config = dict(
    n_experts=48,
    moe_layers=[1, 2, 3, 4, 5, 6, 7],
    balance_loss=0.0142,
    router_z_loss=0.001,
    init_std_router=0.00994,
    positions='rope',
    attn_scale=0.177,
    parallel_block=False,
    init_std_qkv=0.0413,
    init_std_o=0.0103,
    seq_len=1024,
    train_tokens=392200000,
)
Below are experts of layer 3 (counted from 0) of a mixture-of-experts language model. Rows are named gate (a neuron's input weights, with its number), up (a neuron's input weights, with its number), down (a neuron's output weights, with its number) and show model dimensions 0-127. Each number is 200 + 20 x the weight over its row's rms, rounded and kept within 0 to 999.
Before each expert's rows: "mostly gets" lists some tokens that are sent to it at least half of the time; "raises" lists some tokens whose logits its average output raises strongly, later layers aside. This comes from a sample of Wikipedia text that the model never trained on.

# expert 43
mostly gets: " October", " January", " June", " August", " May", " March"
raises: "cy", " chronology", "duced"
gate1,187,185,189,216,164,207,223,219,199,183,212,213,178,201,185,213,156,176,237,227,206,226,199,190,205,198,192,179,200,213,202,211,206,189,201,223,230,169,209,200,211,189,184,181,208,200,187,222,178,177,191,173,208,190,196,209,220,169,207,215,189,235,206,215,221,180,212,175,172,230,158,179,205,215,208,184,189,214,183,167,193,169,192,198,212,213,201,220,200,208,209,226,202,246,220,211,217,231,211,195,258,171,148,226,197,227,196,204,210,192,184,226,223,198,195,168,192,199,199,185,221,237,204,212,201,170,188,245
up1,174,204,232,231,195,225,201,184,223,205,178,241,158,215,200,233,210,220,246,176,217,206,162,205,247,218,197,198,187,227,181,228,215,194,205,179,215,222,170,193,191,198,200,213,211,178,187,203,202,197,189,197,163,191,193,189,192,205,208,214,205,208,204,165,227,251,200,191,207,180,215,217,186,169,165,218,198,224,229,215,199,208,192,185,217,233,168,171,223,197,192,219,204,220,219,203,204,173,192,229,207,238,212,226,212,209,195,194,188,214,215,196,189,213,174,217,195,169,206,199,225,229,207,190,188,167,211,162
down1,204,172,198,207,205,227,200,224,202,208,180,186,171,186,213,232,197,198,199,209,218,212,194,201,199,189,222,183,203,211,201,240,181,179,178,179,199,195,216,200,187,215,194,229,213,205,206,191,200,208,227,205,208,206,233,169,184,175,178,199,175,203,181,194,228,191,182,202,235,245,216,204,229,216,229,203,202,217,212,243,213,167,209,183,228,203,168,181,219,253,222,197,180,199,206,184,185,202,179,222,177,197,185,224,227,214,198,259,155,180,184,195,233,159,202,215,205,160,181,197,209,199,216,219,230,180,198,187

# expert 45
mostly gets: "195", "192", "194", "191", "189", "190"
raises: "ria", "rea", "tr", "uration"
gate1,229,214,178,203,205,194,220,193,251,166,186,186,217,200,181,200,191,175,232,215,207,206,200,237,154,205,187,154,218,230,192,205,228,199,222,180,189,204,192,157,203,204,206,186,179,191,213,170,199,189,198,194,209,218,197,176,191,205,196,183,220,246,176,205,213,186,208,172,177,223,176,198,169,188,203,187,217,166,163,201,191,222,186,231,196,222,206,178,222,197,172,213,200,207,208,194,195,164,182,215,160,171,177,192,181,223,216,212,210,191,221,200,234,238,194,234,231,194,219,193,211,207,208,215,183,210,178,187
up1,179,188,246,216,193,198,206,222,218,227,213,218,196,188,202,186,178,209,213,189,213,180,196,140,188,218,187,204,205,172,199,179,219,213,230,198,221,224,219,198,193,194,225,204,214,218,185,245,181,173,200,186,186,192,220,212,178,195,223,222,206,194,185,205,189,230,216,225,182,232,186,219,168,207,184,172,201,213,198,229,196,240,223,216,187,205,209,187,217,213,189,201,165,175,193,216,196,207,251,194,204,182,198,195,216,173,217,194,176,188,227,204,152,214,176,169,154,193,213,171,215,194,215,170,177,205,192,169
down1,175,196,170,184,195,199,203,186,148,226,182,211,204,212,198,201,170,222,207,196,214,235,184,223,151,241,208,169,213,185,178,208,180,170,200,199,212,228,184,216,219,147,204,230,173,220,157,210,211,193,225,184,239,177,203,194,215,188,206,175,201,215,199,199,196,186,200,217,193,195,192,181,216,201,228,177,221,203,177,210,197,182,171,204,156,197,191,213,221,176,172,197,189,207,186,225,182,199,182,219,186,191,220,206,199,174,196,212,159,187,197,180,228,188,231,194,183,218,159,188,214,212,196,228,187,188,186,221

# expert 37
mostly gets: " established", " used", " Ge", " Bh", " killed", " Steve"
raises: "ray", " respectively", "roll", " •", "ments"
gate0,200,196,176,222,196,203,233,227,213,213,190,229,240,207,224,199,210,173,211,192,216,179,195,226,210,191,226,228,194,224,161,228,228,167,198,199,171,196,205,193,218,212,185,232,174,180,221,145,206,219,206,172,184,206,197,209,221,190,228,196,183,199,180,267,193,222,207,186,183,200,191,209,214,185,190,160,201,189,214,175,183,197,198,175,193,220,214,173,198,198,169,213,231,226,200,202,220,215,206,177,218,206,200,177,195,195,246,221,174,242,192,205,205,207,202,171,157,179,207,204,198,186,208,180,211,200,207,193
up0,209,234,195,200,197,209,212,190,203,165,206,144,197,216,163,203,159,207,200,206,212,198,194,206,167,203,190,213,194,197,206,211,168,212,206,175,199,191,207,180,191,160,177,214,221,240,164,233,200,198,212,233,212,185,200,203,190,205,185,194,202,207,198,185,247,224,203,224,181,189,142,186,206,182,159,229,211,232,190,219,207,207,210,186,215,178,210,203,223,209,214,219,165,230,172,189,195,200,184,215,203,188,205,212,200,177,191,147,198,207,220,181,204,196,198,247,237,180,181,223,186,183,206,206,191,212,212,203
down0,165,217,163,212,200,172,245,235,174,155,182,196,168,210,208,191,217,194,176,206,204,210,190,199,177,232,234,208,181,169,188,213,235,217,201,218,187,204,195,206,199,195,183,188,203,217,219,191,202,197,211,208,241,224,180,190,199,197,189,188,180,219,200,179,239,176,174,202,192,198,209,211,204,192,229,199,172,225,170,221,210,233,223,196,242,230,207,218,223,211,168,184,222,245,194,223,196,197,191,177,210,175,201,197,221,171,214,208,192,171,192,174,190,204,250,203,203,173,228,199,222,189,185,202,216,214,208,201

# expert 33
mostly gets: " Japanese", " African", " Illinois", "lementary", " Catholic", " Mexican"
raises: "borough", ")\n\n", ");\n", "weight", "ki", "including"
gate0,186,207,210,170,184,209,254,190,201,202,208,187,208,180,207,203,209,205,207,226,211,192,190,184,211,217,202,200,231,197,200,210,201,193,186,182,191,216,186,200,180,234,173,188,199,202,192,161,190,212,238,207,215,176,191,195,163,215,212,208,183,193,170,195,193,187,238,192,198,191,222,179,207,217,185,170,158,184,173,211,227,227,229,206,162,179,183,211,190,209,218,186,173,187,209,217,172,184,193,191,215,192,184,224,202,187,244,209,208,159,212,206,174,252,185,214,194,243,233,175,204,260,203,215,188,195,207,225
up0,191,194,190,206,246,220,184,209,233,206,187,208,196,200,184,164,220,239,215,225,227,220,202,212,154,208,206,189,199,202,208,207,197,215,212,205,201,216,160,188,243,219,226,179,207,211,174,218,177,201,182,163,214,228,211,143,185,216,210,213,190,212,193,188,189,196,158,186,202,189,183,230,205,179,190,194,187,212,229,189,182,160,158,163,194,199,197,208,174,182,201,216,207,200,203,197,197,174,211,222,211,230,210,214,215,211,198,205,215,179,196,225,171,157,213,214,229,198,200,250,204,185,187,184,204,195,187,227
down0,210,183,202,221,205,184,212,204,179,196,161,188,199,221,211,204,207,153,213,162,181,167,209,214,133,220,163,222,207,190,207,182,188,201,201,192,172,167,207,188,185,236,213,183,204,193,210,171,242,186,211,215,216,191,208,204,202,210,167,170,216,205,216,217,221,179,216,146,201,215,154,212,207,216,201,214,170,203,200,206,190,211,212,192,175,206,201,168,181,148,179,201,217,200,178,219,186,203,204,195,206,214,185,233,217,177,181,208,201,192,223,204,182,170,201,205,224,187,184,204,218,209,170,192,196,231,190,182

# expert 4
mostly gets: " However", ".\n\n", " Al", " however", " part", "asc"
raises: "ious", "ament", "anger", "ives"
gate0,204,192,178,205,176,224,163,191,222,223,176,238,186,201,200,202,177,200,190,197,189,180,172,201,187,199,217,200,191,181,200,209,252,211,189,225,195,209,180,216,180,176,226,175,186,214,220,187,215,204,211,200,223,222,179,179,161,159,218,187,204,206,219,154,207,183,206,179,240,207,215,191,240,185,228,179,190,209,206,204,221,188,201,181,216,168,175,231,229,206,197,185,197,185,230,191,199,232,221,205,222,208,196,179,250,185,212,199,185,190,183,209,185,185,209,196,151,190,211,177,186,202,232,241,199,213,174,200
up0,197,181,233,172,207,184,198,198,189,177,213,139,220,162,188,190,196,192,199,202,196,213,204,211,204,190,151,197,192,198,218,197,185,214,222,209,211,197,239,183,193,225,183,217,172,212,214,193,176,189,205,191,187,248,196,211,195,200,187,203,217,202,229,167,164,192,152,211,193,223,177,203,211,175,180,140,210,197,212,192,158,179,229,215,202,201,186,208,231,186,222,217,214,182,186,194,180,207,203,212,187,185,201,171,176,165,196,194,219,215,194,226,184,211,190,195,202,223,188,240,207,192,167,174,172,173,206,208
down0,215,185,174,198,188,213,212,180,203,173,188,189,198,202,194,186,205,198,192,194,206,240,239,221,197,214,187,202,163,175,221,184,169,212,170,193,242,202,176,198,226,232,223,165,219,200,190,170,172,186,201,219,198,188,183,202,211,198,216,220,169,182,241,235,161,188,208,228,159,235,191,150,216,248,195,174,202,244,207,193,202,219,204,223,212,203,191,202,228,192,197,200,182,216,193,182,205,199,206,209,223,190,198,206,195,169,178,216,208,164,199,189,206,238,207,201,188,246,202,211,180,192,210,199,187,197,185,199

# expert 41
mostly gets: " short", " section", " fin", " line", " Fin", " Fran"
raises: "====\n\n", "the", "ts", " ====\n\n", " ====\n", "====\n"
gate1,230,207,202,166,183,206,204,199,215,211,183,211,201,197,155,170,160,197,245,197,183,197,178,231,175,176,227,171,205,214,223,189,259,228,175,203,177,201,146,216,188,206,204,133,225,191,201,206,192,228,181,206,204,210,219,210,191,180,217,217,183,199,222,167,189,242,216,194,194,176,208,225,237,204,220,187,177,215,217,193,199,194,189,204,207,189,199,219,209,212,174,223,215,178,191,184,187,206,169,208,210,191,184,172,224,201,232,198,195,199,198,199,212,214,226,207,197,208,197,199,230,227,216,202,207,200,204,216
up1,237,239,236,223,194,171,185,209,228,175,208,177,181,186,207,192,181,171,192,177,192,180,221,219,211,179,214,201,184,199,250,178,219,200,216,208,221,199,230,201,205,197,251,196,249,211,189,230,188,184,213,226,220,203,158,211,217,216,213,198,246,201,175,218,217,225,194,199,209,208,200,199,183,215,195,212,224,201,188,205,176,193,235,208,203,223,192,208,219,208,225,199,226,206,195,166,189,190,184,151,213,199,192,199,192,229,226,223,191,226,205,165,182,208,203,221,207,227,196,174,203,208,193,180,180,197,199,239
down1,189,216,211,191,184,179,218,232,194,231,203,228,192,166,200,209,196,214,213,195,176,221,182,230,225,198,200,241,214,232,180,203,234,170,206,207,225,176,190,198,225,206,169,233,214,229,173,185,175,212,224,165,187,175,236,201,177,215,189,201,216,184,192,197,224,219,196,210,207,238,190,182,180,217,213,214,163,199,172,234,209,191,228,194,200,245,208,202,190,196,173,236,178,218,180,223,228,222,201,180,240,178,216,215,197,185,190,177,199,205,183,198,189,213,204,209,195,198,190,204,218,196,185,238,202,167,233,217

# expert 42
mostly gets: "ele", "iqu", " books", " concept", "ret", "gh"
raises: " females", "ume", "enth", "mouth", "dale", "very"
gate0,193,161,212,193,163,196,219,221,209,201,186,199,127,184,193,183,197,190,214,213,171,180,221,216,207,227,194,207,157,227,181,200,179,206,225,145,211,219,221,201,204,205,188,194,207,174,216,196,200,140,180,176,235,240,192,186,191,187,183,198,223,203,194,158,187,162,210,206,215,232,207,195,180,186,185,204,195,202,206,199,180,202,222,213,191,188,221,200,161,232,188,196,196,218,176,186,194,208,197,197,182,175,217,201,201,179,214,175,214,180,212,212,179,205,196,187,160,208,193,200,195,171,222,201,196,214,227,182
up0,181,211,209,195,171,238,211,190,213,177,201,232,214,207,242,182,188,184,209,198,206,201,212,193,204,228,187,185,236,189,217,188,202,193,214,198,166,222,247,212,210,236,216,234,178,242,208,198,207,207,200,189,206,215,175,161,208,202,212,218,172,179,203,182,198,182,218,159,184,207,198,205,217,204,219,185,194,244,203,182,208,180,166,223,210,180,206,213,205,198,209,170,211,231,195,207,221,233,183,187,176,206,180,203,212,189,228,198,219,180,211,201,171,197,209,197,174,149,222,184,233,203,225,182,221,169,179,162
down0,203,224,242,180,201,231,176,191,196,217,172,223,187,197,202,241,212,189,224,202,209,219,183,170,237,183,188,220,202,163,203,204,205,182,259,181,187,195,215,216,210,239,203,215,191,217,218,193,174,193,207,179,231,200,221,217,187,207,214,171,217,229,199,198,210,165,149,183,206,228,190,176,223,194,208,158,199,214,200,195,187,221,176,214,232,213,215,196,216,217,176,184,156,202,164,202,194,196,186,191,187,205,222,180,187,193,235,208,197,204,160,215,180,216,217,213,194,225,207,210,196,197,219,178,227,205,186,212

# expert 22
mostly gets: " Gl", " Rh", " C", " Gr", "\\", " Mag"
raises: "ts", "ays", "onic", "ging", "ums", "rick"
gate1,195,206,199,224,193,185,198,213,176,219,186,203,172,225,189,184,209,209,240,184,205,178,174,202,196,176,220,195,180,179,219,196,173,217,182,201,224,189,198,182,225,212,197,211,207,159,191,191,174,177,204,212,218,212,224,182,209,181,204,220,184,271,216,193,180,217,212,209,207,218,190,186,204,195,179,214,188,177,204,166,214,222,237,151,218,208,165,213,239,189,194,185,227,193,214,194,211,195,167,183,207,207,211,212,192,189,214,207,173,200,186,199,186,225,241,198,221,245,184,225,217,159,196,192,181,154,212,184
up1,181,203,178,220,203,199,178,191,197,183,212,169,203,217,158,165,226,211,199,205,205,221,195,204,214,175,212,176,243,195,187,197,201,205,186,193,220,188,184,209,194,193,218,215,202,182,203,193,196,217,193,203,202,186,162,188,198,170,211,231,184,145,174,186,192,205,202,148,186,170,189,186,229,220,203,228,245,208,183,199,191,196,232,186,176,201,175,186,218,197,184,196,191,234,222,186,153,240,183,201,180,179,184,223,173,216,196,205,235,209,229,205,170,202,242,228,182,231,185,209,207,202,178,193,213,201,219,213
down1,183,171,246,242,173,195,211,184,182,249,202,195,204,222,192,200,198,226,176,177,219,203,179,221,211,195,212,171,218,223,160,199,180,203,199,196,217,219,227,183,175,214,143,181,168,231,220,208,194,207,200,201,213,168,224,226,199,229,179,155,209,191,208,189,198,179,198,191,191,213,212,208,204,209,210,194,201,178,203,200,199,193,207,233,188,183,182,196,211,214,207,184,166,195,181,205,215,200,193,210,209,153,178,223,228,238,193,195,191,224,202,189,191,194,183,189,177,217,180,152,220,189,187,203,242,230,207,196

# expert 26
mostly gets: " Candidate", " games", " plans", "gu", " rel", " revealed"
raises: "asc", "ts", " county", " census", " age"
gate0,210,204,190,156,209,192,214,185,212,188,180,219,189,176,224,232,210,199,197,164,208,232,209,178,199,195,193,190,214,197,182,215,238,214,197,172,208,215,178,192,247,211,210,235,248,227,222,211,203,196,201,197,216,234,173,206,198,211,185,203,198,205,220,215,197,199,191,204,244,163,181,202,194,189,189,202,184,223,205,232,194,204,186,209,258,203,198,221,231,206,157,202,195,194,205,195,201,198,164,186,210,209,195,232,210,201,215,174,198,220,199,212,186,231,208,177,161,215,178,205,223,242,197,212,187,176,251,185
up0,182,178,202,216,176,216,175,171,179,175,219,189,216,210,210,204,205,192,215,246,199,230,231,181,158,188,187,206,187,221,234,196,214,193,185,220,177,189,214,167,185,192,201,230,203,184,209,192,164,253,182,187,196,182,224,177,211,181,223,189,191,195,192,209,215,163,203,220,163,232,191,181,196,225,189,171,168,199,221,187,214,171,199,174,178,208,201,201,217,165,202,227,191,185,231,215,208,198,194,161,195,225,204,222,192,203,197,215,202,225,197,196,207,190,208,198,177,239,146,192,222,173,223,197,206,213,191,182
down0,231,213,165,188,208,212,207,197,219,197,221,207,208,208,192,202,212,191,215,188,178,195,201,192,179,197,198,190,271,193,206,180,188,214,187,191,194,203,214,174,196,184,239,176,221,237,203,196,222,238,205,228,216,200,245,183,176,196,220,241,202,206,153,194,210,194,166,184,216,194,203,220,174,200,217,220,208,192,238,233,180,201,225,187,204,201,171,192,202,186,190,236,219,162,222,202,198,206,189,222,200,204,216,178,224,207,190,230,210,197,180,241,218,207,198,162,168,213,209,201,234,224,202,215,215,187,175,178

# expert 5
mostly gets: "id", " so", " ev", " due", " When", "ust"
raises: "olit", "atures", "ultural", "erous", "optera", "iness"
gate0,232,182,202,235,189,212,193,231,185,203,193,214,184,232,176,215,199,185,254,197,188,205,184,161,182,201,195,232,203,192,198,167,206,230,211,173,200,208,177,210,181,202,213,206,216,177,214,201,194,176,185,202,202,191,204,179,230,202,194,202,221,180,205,186,204,202,200,173,194,219,202,208,191,246,177,168,211,200,171,236,206,198,228,198,177,193,218,213,209,195,235,214,218,192,173,200,226,240,199,181,215,207,209,232,239,170,250,168,174,199,228,184,182,198,217,205,172,209,189,230,187,219,221,157,179,216,189,195
up0,218,203,238,207,214,188,212,228,229,210,213,188,217,242,215,222,183,246,199,202,212,168,212,176,190,222,241,200,176,204,198,198,209,195,207,209,219,207,194,190,199,226,193,177,185,207,249,193,198,221,182,194,185,216,173,222,217,171,204,196,208,190,213,165,201,145,176,221,207,220,195,193,193,205,210,172,208,205,206,189,203,154,209,168,180,207,186,159,215,198,222,220,200,191,186,158,180,190,176,206,219,211,203,194,189,201,203,200,211,198,204,202,197,144,185,187,228,161,207,217,209,215,207,231,213,191,175,154
down0,231,160,178,211,189,168,175,225,173,192,219,224,187,222,171,223,225,234,200,180,231,192,204,189,225,181,207,192,223,202,232,224,212,182,222,182,204,197,197,180,179,201,209,197,199,196,208,214,222,212,168,182,214,178,209,207,206,224,200,206,186,201,209,201,219,208,210,209,190,192,250,250,196,198,209,191,198,225,183,222,169,206,194,240,247,215,153,235,205,189,209,199,200,207,180,247,171,201,211,188,200,173,193,201,228,221,206,232,216,187,189,190,144,187,214,195,209,211,203,204,189,222,198,186,216,226,198,207

# expert 14
mostly gets: "ij", " sq", " pop", " CD", " politician", " Sch"
raises: "ry", "eat", "ouse", "1"
gate0,213,198,196,164,216,192,221,193,210,193,206,198,217,189,225,227,187,159,239,234,218,206,206,235,180,198,188,169,191,201,225,217,206,182,197,151,224,224,184,170,238,189,212,249,193,207,222,184,236,191,187,223,198,204,199,183,196,193,215,192,194,201,193,211,216,207,162,205,199,221,209,223,216,220,214,224,230,200,212,207,232,254,216,200,192,189,186,159,234,226,235,202,205,190,179,219,210,197,192,189,211,216,198,216,163,212,230,199,201,196,185,213,182,189,209,225,199,203,176,207,212,211,216,231,194,245,174,215
up0,206,191,205,193,190,192,185,147,157,224,221,213,208,223,190,190,181,193,193,205,188,207,163,221,171,151,192,176,198,194,198,171,170,227,184,186,201,221,195,183,187,190,202,193,236,209,198,225,227,206,226,205,204,243,168,194,180,182,175,224,180,194,207,219,202,188,205,187,184,203,206,189,176,178,216,202,228,193,215,213,230,211,189,202,166,142,191,177,208,208,230,179,185,173,225,208,183,199,200,219,226,204,203,210,193,224,202,231,207,232,164,232,173,191,199,181,193,228,175,189,227,204,178,206,189,193,204,166
down0,260,182,178,209,240,185,188,190,188,225,227,239,204,170,172,229,215,208,235,180,179,193,194,204,172,188,199,198,189,201,180,203,213,205,203,216,195,187,186,224,189,196,209,182,223,203,167,192,221,211,175,191,177,236,220,213,217,236,230,186,201,192,243,186,201,205,202,189,201,172,195,195,207,144,189,189,180,206,222,190,162,250,215,176,189,208,191,218,188,185,200,207,196,218,202,205,186,172,178,228,202,175,199,217,184,226,210,190,218,191,224,203,204,183,214,225,196,175,239,189,203,200,226,206,211,195,215,243

# expert 8
mostly gets: "ic", " South", " Western", "ual", " New", " Boston"
raises: "orld", "rep", "bro", "bar", "bu", "hr"
gate0,219,201,213,189,222,207,217,204,219,219,198,192,198,176,195,218,232,206,177,182,198,171,197,243,200,183,223,208,224,230,205,219,218,193,190,249,200,180,168,213,229,202,175,196,219,224,242,212,245,219,178,178,177,187,193,185,203,198,193,220,217,199,182,215,218,196,173,189,182,202,162,191,187,221,208,215,175,185,227,171,238,232,194,195,179,191,182,200,225,183,224,214,209,183,172,201,182,221,240,189,175,195,178,235,209,184,247,178,181,181,197,208,219,186,196,217,189,157,211,193,193,226,197,215,191,203,224,181
up0,206,159,176,204,203,182,194,209,210,228,227,212,226,219,207,201,180,223,209,224,219,181,203,227,212,171,236,256,189,194,183,230,205,191,210,168,206,194,185,196,207,215,200,220,206,185,207,207,219,205,216,213,203,254,223,216,196,176,169,177,171,203,188,207,168,176,195,156,213,188,219,200,180,213,201,189,164,198,209,211,200,197,201,180,167,226,169,197,218,193,187,188,195,179,192,214,201,240,158,222,160,183,190,196,204,213,209,175,218,215,228,211,206,237,199,154,194,209,201,215,204,198,185,208,177,221,208,233
down0,215,177,210,234,208,213,214,195,187,207,208,208,201,201,192,173,228,194,244,205,166,204,178,199,237,209,183,204,201,197,201,200,191,208,217,207,202,203,209,168,177,174,243,205,199,196,216,220,155,188,212,204,194,216,224,192,142,194,203,191,222,185,182,200,206,184,186,156,203,178,199,205,156,181,216,201,222,176,214,177,171,205,196,200,197,194,215,203,215,140,158,200,250,217,190,197,222,186,203,179,222,185,178,185,224,203,233,197,215,250,194,232,217,190,207,204,181,198,218,195,229,191,195,207,222,218,213,189